Experts of a small language model.
Size: 13 layers, width 256, vocabulary 32768, 36.8M parameters.
Training: a variant of SOAP for the experts, 435M tokens, 5989 steps.
Below are experts of layer 5 (counted from 0) of a mixture-of-experts language model. Rows are named router (the router's row for the expert), gate (a neuron's input weights, with its number), up (a neuron's input weights, with its number) and show model dimensions 192-255. Each number is 128 + 24 x the weight over its row's rms, rounded and kept within 0 to 255.
Before each expert's rows: "gets" lists some tokens that make up at least twice as much of what it gets as of all text. This comes from a sample of Wikipedia text that the model never trained on. Tokens count by the router's weight.

# expert 21
gets: " ", "ed", " known", "ated", " used", " Red"
router [139 188 135 116 153  88 137 136  93 116 121 123 126 122 128 127 124 119 144 114 107  62 147 107 145 180 154 125 154 119 135 120 102  87   1 113 128 110 130 115 149 140 148 110 132 107 109 118 106 129 109 134 127 125 104  99 113 155 122 126 144 133 145 101]
gate0 [127 119 103 112 123 146 108 141 131  89 112  97 105 145 123 131 142 106 146 114  71 138 106 133  91 124  73 145 103 141 121 134  97 142 141 131 155 132 112 151 109 149 125 144 142 161 154 125 115 149  90 135 116 145 141 112 139 139 125 113 154 124 121 144]
up0 [ 81 135 151  79 158 103 149 130 114 119 152 126 104 150 123 115 153 131 124 120 111 103 148 151 171 167  99 118 114 118 130 159 132  91  94 132 148 131 154 127 120 116 153 103 147 142 130 120 143 116 144 118 146 127  89 112 125 124 138 146  90 145 132 125]
gate1 [141 132 102 156 153 141 129 127 148 133 165 120 100 120 158 142 137 144 151  95 165 147 119 120 133 123 115 158 111 154  86 137 147 153 150 132 156 110  71 103 122 103 153 133 132 114 119 130 144 110 117 135  82 110 108 120 110 115 126 190 139  87 138 148]
up1 [152 102 105 135 135 117  91 126 153 136 103 138 110 135 216 185 143 136 149 106  94 148 146 135 116 111 147  76 110 113 168 170 111 140 153 112  92 171 104 126 125 104 105 158 147 130 150 146 160 146 137 124 174 103 118 123 129 113 170 107 134 109 126 128]
gate2 [106 110 126 124 114 152  92 116  91 129 138 100 153  92 147  93 103 104 147 129 129 146 100 126 152 127  94  89  89 136 181 111 127 186 132 125 102 173 103 172 133 124 100 134 142 161 113  95 163  98 107 150 143 132 125 133 127 140  86 146  89  94 122 126]
up2 [142 107 140 116 118 146 127 128 161 158 133 134 127 159 128 137 157 144 129 127 108 158 113 110 103 123  77 115 163 147 119 162 186 136 170 146 125 110 120 130 131 132  88 123 146 127 137 123 106 145 148 133 132 137 169 176 139 131 151 115 155 128 124 198]
gate3 [167 127  94 112 144 164 173 120  96 127 128 122 103 124 173 105 162 134 128  93 149 123  93 100  89 157 125 111 159 126 156 129 110 120 118  97  91 132  92 144 111 121 167 143  91 135 131 111 157 104 110 120 108 121 114 145 120 128 117 125 151 121 149 103]
up3 [137 124 131 128 128 148 130 125  93 135  95 111 155 103 122 157 135  99 122 129 121 127 165 151  98 141  89 126 109 124 176 138 149 126 123  88 116 142  93 131 114 115 113 139 129 155 146 166 123 155 133 113 142 113 150 116  69 176 182  77 134 208 120 137]
gate4 [137 148 109  69 110 127 156 113 113 126 161  80 160 130 126 134 132 187 130 114  99 157 121 120 117 133 149 161 130 104 147 149 127 150 123 149 126 144 136 113 133  71 118 119  99 138 143 111 156 138 138 116 109 139 166 132 114 129 148 130 124 127 147 128]
up4 [147 117 120 146 113 166 114 138 128 116 104 141 152 102 159 144 103 120 130  89  97 132  75 147 168 132 143 157 121 111 128 142 128 114 148 140 154 129 117 125 141 135 117 149 119 153 144 159 129 135 151 126  84 167 153 127 119 141 168 135  71 182 131 131]
gate5 [106 100 149 120 154 111  94  86 115 145 175 158 118 159 159 150  89 145 133 132 127 124 164 133 159 124 130 145 119 111 143 116 122 150 143 163 132 126 142 181  78 122 140 129 103 155 152 169 134 128 131 137 133 207 164 129 134  93 155 164 105 175 137 128]
up5 [133  66 115 104  86 157 112 124 153 132 137 143 161 111 128 125 152 118 152 140 150 164 108 154 111 109 112 141 134  97 157 164 154 145 167 125 119 128 103 122 118 144 123 150 140 111 112 146 117 168  99 132 226 107  99 122 143 184 133 153 109 131 109 143]
gate6 [142 136  79 143 134 131 122 133 142 137 130 104 178 133 136 111 126 171 111  71 117 139 151 120 130 132 117 134 136 140 126 156 160 127 125 101 147  76  92 106 121 124 135 163 113 155 115 125 108 182 158 117 131 129  90 164 116 154 139 134 136  85 152 139]
up6 [127 109 119 171  87 147 119 160 111 106 147 152 139 134  99 121 138  94 184 101 143 137 139 173 191 111 135  83  96 110 136 115 157  93 150 137 124 159  71 129 104 141 131 128 145 105 123 128 149 124 108  84 113 100 172 143 149 118 129 106 175 126 145 123]
gate7 [156 123  94 109 140 122  94 120 146 138 141 102 124 147 154 176 138 166 123 133 152 172 111 164 115 117  91 162 126 121 103 125 146 131 166 150  87 122 147 131  95 109 148  95 174 154 123 134 126 160 121 113 197 121 122 155 106  71 160 120 162 116 133 146]
up7 [106 108 129 160 116 148 109 178 158 157 168 132 136 144 125 142 107 151 141 104 109 142 124  93 109  80 131  95 109 135 134 145 105 178 146 110  82 119 170 176 146 131  78 167 128 153 137 143 122 152 118 133 131 122 189 126 126 140 144 165  97  97 102 134]
gate8 [102 128 172 184 170 111 117 127 103 140 107 100 140 113 116  81 152 144 132 120  98 141 155 167 105 109 128 134 113 159 143 144 118 136 138 120 113 102 125 133 121  99 131 156 127 127 151 119 106 133 124 137 133 107 130 128 189 160 120  84 111 157 152 143]
up8 [104  93 135  98 122 152 126 191 162 163 111 139  94 142 148 153 119 172 168 148 119 153 140 121 129 114  49  92 143 109 142 114 130 135 143 134  80 143 130 139 139 126 140 136 118 122 131 108 120  91 174 109 126 116 181 155  97 157 144 111 102 100 130 197]
gate9 [111 117  79 114 149 137 113 166 135 139 160 111 145 119 118 130 113 149 119 105 145 118 132 113 135 154 144 116 153 174 153 145 120 114 119 106 133 120 136 115 112  91 114 126 105 136 112 152 131 110 122 106 143 121 112 135 105 153 142 143 155 133 156 123]
up9 [168 134 181 135 117 129 122  90 122 123 128 104 100 114 118 135 146 110 146 149 140 138 147  89 159 135 147 106 114 157 153 100 143 124 137 140 105 181 126 142 130 132 125 113 113 124 153 126 139  93 120 108 114 101  97 106 189 132 127  96 125 158  70 124]
gate10 [163 145 115 102 142 132 122 134 169 115  84 134 150  68 152 111 170 128 146 111 108 114  99 111 156 112 152 138 122 114 128 115 127 142 150 158 172 168  75 152 113 128 137 152 142 170 177 118 120  86 113 129  74 135 105 113 165 114 111 104 142 173 141 141]
up10 [160 156  82 123 135 161 122 129 101 129 161 126 153  90 131 124 120 140 171 136 117 137 115 147 142 133  99 154 101 153  86 158 132 160 139 135 167  98  89 149 109 123 158 119  75 123 149 152 156 135 131 138  84 101 100 130 105 110 114 149 121 146  83 129]
gate11 [106 118 130 142 152 110 101 148 112 157 152 139 144 122 125  98 129  92 117 134 111 146 154 142 144 123 126 103 129 183 119 176 156 145 132 134  84 129 146 134 105 122 126 126 183 124 158 121 149 156 104 153 147 113 100 137 141 122 108 148 149 121 110 116]
up11 [111 121 118 152 145 126 126 156 154 115 111 122 124  99 121 105 159 119 113 107 107 138 103 137 140 137 144 102 113 141 147 106 160 136 121 150 121 137 127 136 129 133 173 123 165 151 183 134 117 152  88 118 108 134  81 108 142 141  79  96 180 115 172  79]
gate12 [119 165 121 150 185 134 113 114 133 103 114 121  59 153 140 164 104 153 141 185 147 132 175 102 120 154  87 105 152 143  99 110 135 128 119 137  92 114 124 122 101 134 118 141 113 152 155 129 117 145 134 113  95 108 121 168 118 105 134 117 128 111  95 122]
up12 [130 135 119 105 121 115 126 114  98 162 159 148 175 100 113  90 146  74 151 125 133 140 159 114 171 117 111 169 100 108 132 169 115 142 126 106 144 121 161 137 133  88 171 128 133 108 114 130 128 124 101 148 181 103 111 105 128 177 109 114 147  99 143 133]
gate13 [138 124 131 113 154 143 149 154 114 162 137  80 108 111 120 100 127 109 149 122 135 130 153  79 164 112 159 104  85 147 146 117 154 118 129 137 134  92 147 129 123 124 119 141 117 141 150 120 116  98 136 121 154 130 107 167 141 153 155 129 122 136 124 114]
up13 [120 169 109 116 140 125 123 140 122  86 135 109 142 115 115 140 175 120 150 151 152 105 113 127 131 132  92 181 148 173 150  96 136  93 140 141 145  99 152 115 111 111 127 148 135 107 155 152 125 123 157 118 135 142 132 139 161  85 122 111 136 147 156 125]
gate14 [176 135 116 123 140 146 152 132 126 122 111 132 117  88 158 106 143 146 113 106 116 135 150 106 109 103 130 142 122 122 145 157 138 122 136 128 126 141 130 111 103 131 179 148 134 120 156 151 130 149 112  94 107  89 106 124 111 137 115 146 165 126 118 127]
up14 [ 67 141 127 144 146 112 132 169 107 141 134 123 138 143  87 111 132 127 146 121  92 131 138 110  84 132 167 155 107 116 119 149 136 118 145 167 132 144 155 121 119 134 140 148  86 105 163 119 108  95  71 138 123 192 140 114 136 184 105 130 154 103 185 145]
gate15 [126 137 119 104 123 138  92 160 168 163 125 127 113 132 134 122 121 182  99 146 177 155 154 146  91 131 141 104 140 140 110 114 121 113 160 151 111 103 124 155 102 145 101 162 167 135 141 170  85 159 147  96 131 108 161 131 127 129 161 117 154 114 118 167]
up15 [ 99  92 127 137 123 108 129 108 137 134  75 154 172 131 131 153 147 127 170 159 125 129 128  91 123 102 147 134 146 135 162 137 114 127 117 151 131 171 128 131 149  82 145 133 156 122 128 133 130 171 161  97 123 167 158 102  90 115 121 115 140 153  96 143]
gate16 [151 118 113 101 118 136 153 170 120 148 110  82 107  81 140 130 102 113 108 111 150 138 118 129 123 136 109 176  98 120 123  98 159 127 128 127 110  79 133 137 125 111 120 134 141 140 143 127 135 136 170 124 125 115 170 162 132 146 122 124 138 143 128 112]
up16 [132 149 144 110 134 110 128 120 105 149 109 127 115  97 121 171 135 150  97 115 102 135 193 131  63 127 123 149  91 122 114 128 115 107 117 116 103  82 154  94 135  76 121 151 147 138 148 131  90 147 125 141 146 110 133 163 125 155 135 109 172 107 156 122]
gate17 [143 121 114 114 171 120 140 151 119 144 174 149 127 106 143  79 147 137 101 147  63  99 151  85 139 148 117 149 137  81 186 122 112 149 137 127 149 134 158 151 125 100 100 119 131 146 173 133 157  76 153 137  96 150 150 118 110 161 104 109 122 122 163 108]
up17 [167 107 103 116 166 131 128 144 130 155 116 130 128 140 129 126 113 130 134 146 104 101 149 110 106 143 175  83 148 130 123 163 113 141 110 124 163 128 146 164 146 151 117  67 128 143 129 133 124 122 127 122 116 111 125 130 141 124 142 131 159 111 137 128]
gate18 [158 144 135 131 179 133 109 139 103 160 115  86 135 125 163  92 102  92 122 117  81 149 155 123 105 115 104 126 150 148 167 148 120 120 125 110 169  67 120 117 128 102 116 143 148 148 157  91 135 160 112 174 142 142 121  78 137 130 123  86 124 128  98 125]
up18 [164 126 115 154 102  98 153 134 111  94 123 185 153 100 116 142  88 140 129 117  69 144 159 114 139 111 113 131 140 146 169 107 114 158 133 119 145 142 119 136 125 119 162 155 151 129 133 134 171 141 113  74 104  92 156 153 135 128 155 124 125 119 153 126]
gate19 [118  79 103 154 125 140 129 101 121 148 114  95 103 119 146 101 104  99 133 146 163 152 167 148 134 124 119 124 128 144 176 178 154 121 136 137 136 128 140 126 166 113 122 112 201 127 129 120 167 118 114 126 177 170 110 102 116 127 127 127 126 107 184 102]
up19 [113 120 130 104 113 146 126 134 136 132 138 113  76 202 170 129 112 124 193 128 135 145 156 113 129 121 176 141 146 133 153 154 119 114 142 128 138 142 148  88  98 121 149 137 174 120 126 110  84 127 107 147 155 150 113 126 119 153  97 111  68 106 188 142]
gate20 [105  95 114 155 102 148 139 171 103 105 141 158 157 105 120 108 126 130 154 127 163 135 183 163 172 129  83  85 136 133 174 172 162 123 141  98 137 147 121 112 144 166 125 110 122 147 173 101 108 123 150 125 152 137 140 186 127  83 103 145 150  92 174 155]
up20 [ 65  79 125 151 117 156 129 106 138 145 108  99 155 168 161 151 123 115 166 126 129 147 100 124 109 150 129  91 133 151 114 139 152 124 153 138 109 153 117 140 127 108 117  95 133 142 135 102 143 129 105 119 168 139 125 107 132 177 115 150 118 163 155 123]
gate21 [148 108  91 140 127 134 101 158 126  99 143 134 115 142 133 124 102 118 117 137 130 132 174 174 130 135 104 139 137 179 148 162 163 159 159  95 143 153 175 111 153 138 116 142 136 155 128 136 164 176  78 117 128 117 114 155 106 123 122 101 148 102  92 146]
up21 [145 147 162 187 119 118 137 137 112 120 124 123 147 145  96 141 125 121 119 124 132 116 139 118 111 123 162 136 122 146  93 130 124 142 112  98 139 104 133 102 114 127 142 125 130 113 123 116  94 104 121 125  45  84 158 187 162 143 106 110 158  94 119 140]
gate22 [146 131 119 140 135 111 130 177 113 110 141 141 162  98 134 136 139 142  81 151 119 129  97 139 126 123 181  95 123 127 111  97 113 159 131 116 144 170 160 165 106 143 111 102 167 157 103 112 106 149  68  91  83 105 113 129 155 127 123 173 169  75 147 142]
up22 [103 142 110 111 117 101 120 122 147 102 128 111 162 108  94 155  99 120 152 158 123 145 101 125 137 131 163 162 149 121  65 110 115 129 129  97 118 114 136 182 130 139 144 160  93 121 147 163 132 150 148 114 159 141 168  98 135 118 115 136 140 117 129 118]
gate23 [122 150 124 131 126 125 117 131  98  97 131  92 162 145  86 125 146 122  88 127 112 107 110 107 127 131 132 119 136  96 134 114 129 115 116 153 133 146 165 130 113 119  94 129 116 122 115  95 125 176  99 132 122 131 155 136 135 119  89 112 160 150 139 152]
up23 [137 117 134 165 124 131 114 132 109 118 172 131 108 166 113 144 111 129 106 106  83 139 137 106 168 148  94 164 124 143 122 151 133 130 125  86 155  90 100 145 108 141 161 156 134 129 112 124 136 196 178 138 132 139 136 123 144 139  93 165 103 155 129 139]
gate24 [138 134 103 118 177 122 103 106 116 107 140 103 125 119  99 106 132 125  96 140 113 133  94 129 133 137 131 104 125 124  92 132 122 148 132 190 128 190 148 110 129 142 104 115 122 140 165 119 132 136  75 108 155 132 124 104 145 118 128  94 135  98 189 144]
up24 [120 130 121 136 120  98 128 136 151 113 200 147 151 163 139 116 152 128 139 114 110 114 114 109 110 101 136 159 147  64  94  96 142  91 134 159 118 110 135 131 119 119 153 115 140 122 159 122  71 112 124 143 106 146 125 144 124 124 117 102 135 172  76 127]
gate25 [101 120  92  85 149  96 104 143 118 138 100 125  98 140 139 108 149 144  62 131 137 129 114 119 168 123 153 181 129 163 122 148 137 130 119 173 127 165  83 112 130 131 178 132 144 128 116  92 139 152  88 125 143 199 105  97 149 148 116 124 103 133 143 119]
up25 [148 123 157 143 147 141 116 151 100 147 106 112 158 164 183 110 161  94 112 102 105 143 121  97 137 131 161 149 134  98 169 135 138 133 123 107  81 163 136 117 119 135 127 128 160 140 111 110 149  92  99 135 180 118  88 122 127 126 149 160 115 152 188 106]